From a checkpoint of a small mixture-of-experts model trained on Wikipedia.
Size: 12 layers, vocabulary 8192.
Below are experts of layer 6 (counted from 0) of a mixture-of-experts language model. Rows are named router (the router's row for the expert), down (a neuron's output weights, with its number) and show model dimensions 0-63. Each number is 50 + 12 x the weight over its row's rms, rounded and kept within 0 to 99.
After each expert's rows: "comes before" lists some tokens at least twice as common just after its tokens as in all text. This comes from a sample of Wikipedia text that the model never trained on. Tokens count by the router's weight.

# expert 8
router:45 22 70 57 66 58 73 67 34 28 57 73 52 47 66 43 48 66 51 43 59 48 76 52 39 47 52 40 70 64 66 55 53 68 52 48 80 57 50 61 47 56 47 46 74 47 54 48 54 64 59 50 54 45 67 47 44 30 58 52 45 51 44 33
down0:50 22 54 51 46 47 47 43 47 47 27 49 67 19 39 40 41 60 48 51 30 42 76 37 50 29 29 53 25 42 51 41 65 33 50 48 36 45 40 55 45 41 49 52 27 47 48 34 43 59 66 72 43 51 49 52 49 65 48 43 70 76 49 25
down1:59 57 59 57 36 54 47 41 66 55 26 63 57 46 38 32 38 37 42 52 43 27 16 39 60 54 40 53 39 51 45 45 83 45 59 55 56 38 52 64 60 39 42 65 49 60 56 56 44 45 50 31 58 55 42 32 43 63 70 58 57 29 51 44
down2:46 81 67 34 48 46 72 45 64 37 26 61 46 65 45 44 61 50 63 35 51 50 49 31 38 52 41 54 57 55 37 45 45 48 56 54 59 46 59 58 50 62 53 43 46 50 47 50 28 53 58 29 48 68 45 41 65 54 54 46 53 38 79 44
comes before: "\n\n", "\n", "  ", " The", " 0", " 1"

# expert 17
router:44 62 64 51 72 36 63 43 43 58 62 54 41 48 86 45 36 54 42 37 46 53 57 50 63 52 37 57 67 52 60 53 50 56 85 58 66 56 57 57 65 50 38 72 60 52 46 42 57 61 43 41 56 37 73 46 41 39 51 28 82 44 62 42
down0:42 40 52 54 63 49 68 56 69 33 32 51 66 63 74 33 48 39 51 34 53 57 34 66 46 65 53 47 38 34 71 46 61 39 34 42 52 36 35 31 39 33 59 46 37 68 80 55 65 54 48 62 46 49 59 53 70 51 71 53 61 45 29 52
down1:40 56 51 56 50 60 44 47 47 54 40 53 42 23 42 51 51 66 67 56 28 34 55 50 60 51 45 26 67 64 33 68 38 46 47 57 29 48 60 40 73 50 34 41 70 58 18 62 58 67 44 62 59 49 50 30 43 35 58 36 52 43 40 36
down2:61 59 31 69 53 36 58 56 50 74 56 58 39 49 74 48 50 58 49 60 52 78 56 57 40 70 41 47 71 49 33 53 46 60 68 54 51 63 44 59 57 43 28 44 45 40 59 44 55 62 37 53 53 51 55 56 49 45 42 53 64 45 44 54
comes before: " to", "ed", " the", " a", " in", " that"

# expert 13
router:55 46 61 47 73 43 59 59 44 50 65 70 55 52 51 57 67 62 36 62 38 63 44 49 52 50 41 51 59 54 70 42 45 69 63 31 70 48 62 49 47 49 35 51 32 45 60 34 53 48 46 56 71 58 60 61 32 38 42 48 70 45 50 40
down0:58 48 44 54 46 37 48 35 46 71 41 61 43 49 79 65 39 53 51 53 69 48 51 56 44 38 70 63 41 33 44 34 46 33 56 45 43 54 66 56 51 64 41 62 24 55 53 50 51 56 43 54 40 63 51 50 48 63 37 42 57 31 52 45
down1:44 47 53 46 51 43 44 57 60 63 29 46 44 64 55 58 55 68 44 37 40 48 40 52 59 38 45 48 70 46 67 63 38 50 66 42 49 52 49 40 58 66 66 30 56 74 36 58 46 61 45 73 56 42 41 57 67 39 57 50 54 47 48 61
down2:69 62 60 59 60 51 61 51 63 55 70 71 58 47 57 62 53 48 49 52 38 52 62 46 54 43 45 82 41 62 55 69 56 62 55 51 54 38 53 64 78 71 53 47 46 22 30 24 60 48 49 61 32 17 59 56 29 44 61 43 40 42 56 33
comes before: " of", " to", " in", " by", ".", " on"

# expert 10
router:25 49 61 71 58 61 50 39 52 46 52 69 49 39 55 59 49 54 35 46 60 72 76 56 65 59 46 48 70 67 61 49 59 55 67 41 71 51 55 63 56 57 30 49 39 48 71 41 69 53 45 48 59 46 70 43 49 41 54 41 43 41 51 55
down0:40 57 46 55 71 55 51 48 53 41 34 57 52 46 53 42 48 31 50 46 55 40 62 45 49 55 42 36 51 66 55 55 53 41 41 52 44 32 38 47 61 64 30 49 49 52 25 55 53 42 49 52 44 49 52 48 47 48 57 53 47 54 49 66
down1:41 68 46 62 71 51 46 33 51 80 33 56 41 41 44 48 49 33 60 54 44 63 65 73 51 34 27 60 49 35 50 63 62 50 44 34 47 73 59 55 60 39 41 53 36 70 49 42 35 35 45 49 63 52 46 60 35 55 57 43 48 37 71 29
down2:31 60 61 54 55 48 41 35 70 46 52 55 59 48 55 69 43 55 66 60 47 52 60 58 55 52 46 55 44 54 72 63 49 58 59 43 58 50 50 55 58 30 64 56 43 43 40 52 42 51 34 58 46 35 56 41 64 70 48 39 47 50 45 69
comes before: " the", " a", " an", " his", " well", " 18"

# expert 21
router:41 52 58 72 79 56 75 43 26 56 64 68 68 45 69 48 69 54 39 53 59 65 51 75 61 40 36 33 45 43 40 49 46 66 55 37 83 51 52 34 34 46 37 51 53 62 69 45 43 53 28 67 60 51 45 46 43 45 37 57 58 44 46 53
down0:49 74 72 58 39 39 53 30 49 45 58 63 62 48 33 39 59 57 43 54 60 51 70 68 15 42 60 37 53 35 62 61 47 63 44 45 38 34 76 62 44 55 60 48 63 40 45 62 62 48 57 44 59 58 55 59 70 38 40 30 48 63 53 37
down1:48 47 51 53 55 48 59 56 41 53 53 57 52 55 62 38 58 65 63 60 57 38 56 45 69 53 57 54 49 71 48 54 24 40 63 59 37 40 46 50 55 52 45 27 54 33 61 57 59 37 58 55 39 30 58 59 56 51 59 43 36 68 68 67
down2:39 62 60 66 53 46 67 66 40 38 25 37 54 21 99 62 63 33 40 35 59 49 80 59 34 56 62 51 58 43 51 63 59 40 41 32 79 36 43 48 58 58 26 58 62 48 49 54 49 42 50 35 45 49 70 45 47 56 31 48 76 60 16 35
comes before: " |", "\n\n", " The", ")", "%", " ("

# expert 2
router:42 55 74 53 76 56 62 58 55 59 60 61 54 50 69 58 49 53 37 59 57 72 58 51 64 59 50 56 52 82 68 47 45 63 69 49 71 63 56 46 51 51 34 53 41 41 49 56 61 56 47 53 52 38 75 39 58 37 51 33 55 40 53 28
down0:75 57 65 54 34 53 34 62 50 35 51 73 38 17 53 46 54 59 17 64 53 73 64 55 59 64 67 51 45 53 58 44 67 62 61 47 49 34 36 51 34 75 44 53 45 56 37 57 33 46 26 33 51 62 53 43 46 42 49 62 70 62 53 52
down1:73 41 38 25 48 49 52 42 48 37 49 43 59 46 63 50 47 54 34 42 48 52 73 53 45 21 49 43 42 52 48 42 58 52 61 51 61 58 39 43 64 48 46 50 43 42 44 47 36 48 56 54 71 49 48 33 37 51 48 54 59 47 29 71
down2:78 52 37 51 56 33 82 78 33 63 34 57 50 34 73 60 53 43 42 56 40 40 48 37 44 47 39 42 45 22 66 50 53 30 46 49 53 35 35 42 43 59 63 48 71 41 62 35 57 65 51 58 60 56 46 42 48 53 44 55 49 35 31 64
comes before: " the", " a", " his", " an", " to", " their"

# expert 4
router:39 48 66 39 64 46 68 61 40 53 57 66 46 46 57 64 57 51 30 47 57 49 45 62 45 49 46 53 64 77 48 40 58 56 53 37 55 43 62 35 34 42 39 46 45 33 62 45 69 35 53 58 68 52 64 58 32 39 43 33 55 45 49 42
down0:46 63 69 33 69 63 38 65 63 64 42 44 45 32 58 46 74 51 72 67 45 55 58 37 63 65 30 24 43 45 45 56 48 61 36 33 46 58 55 46 27 46 54 43 49 49 75 57 57 79 29 32 35 51 61 51 46 34 46 73 38 49 58 41
down1:45 55 52 44 49 67 52 22 49 49 69 41 60 58 43 48 57 50 42 46 69 59 51 63 37 55 51 38 53 60 08 35 57 62 51 32 36 60 47 32 39 57 62 53 47 48 63 33 58 44 47 61 62 41 47 58 45 38 35 70 29 54 46 44
down2:49 68 56 61 24 58 39 32 48 70 56 43 49 43 21 40 56 38 56 47 54 56 27 27 47 24 52 36 65 57 54 60 47 54 63 49 64 57 47 51 51 58 21 26 65 77 38 43 41 46 51 69 53 54 43 53 27 53 26 58 56 68 40 33
comes before: " of", ".", ",", "s", " in", " was"

# expert 19
router:50 35 48 55 52 52 64 54 39 41 59 58 44 54 59 54 40 45 38 51 42 45 68 95 46 40 46 65 74 50 50 38 57 90 75 44 67 42 53 52 27 61 40 35 70 64 54 42 56 50 37 50 66 43 45 63 55 21 43 41 51 33 41 53
down0:58 64 57 34 61 51 43 39 50 33 29 62 45 45 40 24 71 57 60 46 48 38 46 28 43 61 74 52 64 75 33 57 49 40 62 52 38 68 57 47 55 58 58 59 47 46 49 48 43 53 63 76 52 34 73 23 32 40 39 41 55 52 65 52
down1:50 68 52 51 66 68 10 12 71 49 56 49 59 63 31 44 85 62 40 60 68 44 54 53 44 56 26 44 38 60 50 73 55 34 72 40 60 56 53 39 61 45 52 32 46 50 61 66 51 52 43 60 56 45 56 70 55 30 48 64 57 72 60 55
down2:37 49 36 39 35 55 51 46 43 70 62 38 74 58 33 62 34 46 51 31 29 50 35 55 55 55 53 30 40 53 48 62 58 44 67 42 54 42 51 51 62 24 38 20 55 54 55 49 62 35 58 54 40 60 40 58 48 48 50 38 32 40 30 56
comes before: ",", "s", " (", " in", " =", " is"

# expert 28
router:34 34 52 42 64 46 65 53 48 34 50 62 42 29 57 50 42 42 45 52 50 44 73 72 56 65 40 52 60 56 61 43 61 60 67 42 50 53 63 63 26 55 35 54 54 44 66 38 41 53 36 62 65 62 68 55 27 35 56 43 76 59 60 38
down0:39 54 39 57 48 62 50 49 51 17 70 35 64 25 40 53 50 49 45 55 55 39 63 61 75 43 38 60 38 49 65 61 49 44 59 56 39 74 44 70 41 60 44 60 40 55 52 34 32 44 49 45 47 45 70 53 61 43 44 61 43 71 61 45
down1:49 19 40 73 68 49 43 50 65 45 54 54 57 12 73 55 47 23 53 59 63 65 52 51 43 23 37 45 53 51 53 34 51 51 55 51 63 51 65 33 50 45 50 55 37 34 46 67 38 32 55 38 64 52 59 64 38 55 45 46 33 42 52 63
down2:65 37 26 59 68 58 69 42 41 58 50 25 30 67 32 42 46 60 73 51 64 69 65 38 42 42 57 42 56 46 39 46 44 41 29 66 54 54 44 39 49 59 38 57 68 51 59 49 59 51 50 64 32 50 58 61 43 43 49 50 48 49 62 40
comes before: ",", "s", " and", " (", "\"", "'"

# expert 29
router:55 37 87 53 51 48 58 43 50 35 54 74 63 49 49 50 54 45 60 50 64 58 80 64 56 67 69 60 50 43 50 53 54 55 65 30 65 50 51 45 38 62 41 44 45 59 69 53 54 39 67 50 52 46 43 55 46 30 56 22 69 59 60 56
down0:80 56 39 50 63 40 43 65 38 54 58 46 41 40 56 45 45 40 36 76 56 48 25 37 59 50 47 71 70 60 38 41 44 60 49 40 52 54 45 80 45 33 44 30 65 81 47 67 54 52 48 40 48 40 63 61 59 55 60 71 54 53 42 59
down1:63 54 65 70 32 38 63 51 50 52 48 42 58 46 68 58 39 31 65 38 57 63 61 35 28 56 68 66 57 48 48 41 70 61 36 57 50 62 38 56 48 45 53 37 50 48 41 40 44 57 58 55 37 55 75 42 66 60 49 52 65 63 44 64
down2:45 70 53 67 41 54 50 46 31 61 46 56 52 51 33 47 45 49 73 42 34 54 41 44 42 50 48 40 45 54 48 25 73 49 45 46 33 48 55 38 71 48 62 46 60 56 25 53 67 55 67 58 80 52 49 41 32 23 57 39 35 55 57 57
comes before: " |", "–", ";", " States", " years", " July"

# expert 11
router:38 33 74 63 49 52 58 35 50 42 63 68 53 50 81 54 57 38 51 36 64 58 71 58 47 52 57 35 55 48 60 46 65 66 57 49 77 61 58 50 38 47 38 44 37 56 45 57 42 59 36 67 60 54 44 76 42 40 47 46 56 64 37 56
down0:57 49 50 76 25 45 47 38 46 64 44 49 54 34 58 55 57 41 29 28 51 39 45 41 43 61 66 32 55 44 54 52 60 49 70 35 53 46 48 66 42 45 49 46 69 76 47 64 44 73 36 75 37 59 65 66 62 54 57 42 59 53 68 41
down1:57 47 45 47 32 49 38 57 69 54 85 50 40 74 40 45 66 52 64 43 53 57 31 47 73 52 39 40 35 18 57 49 50 68 54 55 52 46 51 52 40 23 24 53 48 50 49 41 28 45 42 46 42 62 28 67 64 52 33 66 42 32 56 66
down2:23 54 66 76 59 63 34 63 55 72 41 69 34 31 44 59 44 32 35 61 33 53 76 42 73 49 75 42 25 31 54 30 47 72 56 57 53 61 51 48 45 63 37 52 43 59 56 63 52 45 50 36 51 51 44 51 66 49 58 45 31 47 53 65
comes before: " |", "0", "1", "2", "3", "5"

# expert 3
router:46 43 64 53 54 51 77 72 32 44 66 74 40 50 56 40 44 40 60 49 64 46 49 50 50 58 29 41 46 51 57 42 71 71 67 52 42 54 60 37 16 55 43 48 31 67 55 51 72 53 45 53 60 46 57 48 45 46 42 54 68 63 48 48
down0:37 44 30 52 43 38 52 30 62 42 52 36 31 62 50 56 60 45 46 59 62 53 42 36 51 54 33 39 52 56 67 44 48 61 45 61 41 44 39 69 70 54 42 80 44 44 47 58 54 43 51 54 40 41 58 78 58 58 77 42 57 48 71 38
down1:68 56 44 39 65 62 65 61 76 41 62 45 34 67 43 58 66 69 57 61 49 65 45 36 63 33 53 60 38 30 66 40 35 29 65 56 44 64 21 36 52 45 56 38 50 55 31 54 70 56 58 76 42 33 47 53 73 47 63 67 71 50 31 54
down2:39 35 58 63 70 49 41 60 28 57 41 45 33 57 33 52 48 69 55 41 45 52 49 43 62 59 43 25 53 34 57 53 39 37 55 69 50 47 38 56 57 62 49 65 42 49 42 42 50 47 66 73 41 51 60 44 53 19 54 73 24 57 41 68
comes before: "=", ")", "\n", ",", "\n\n", "."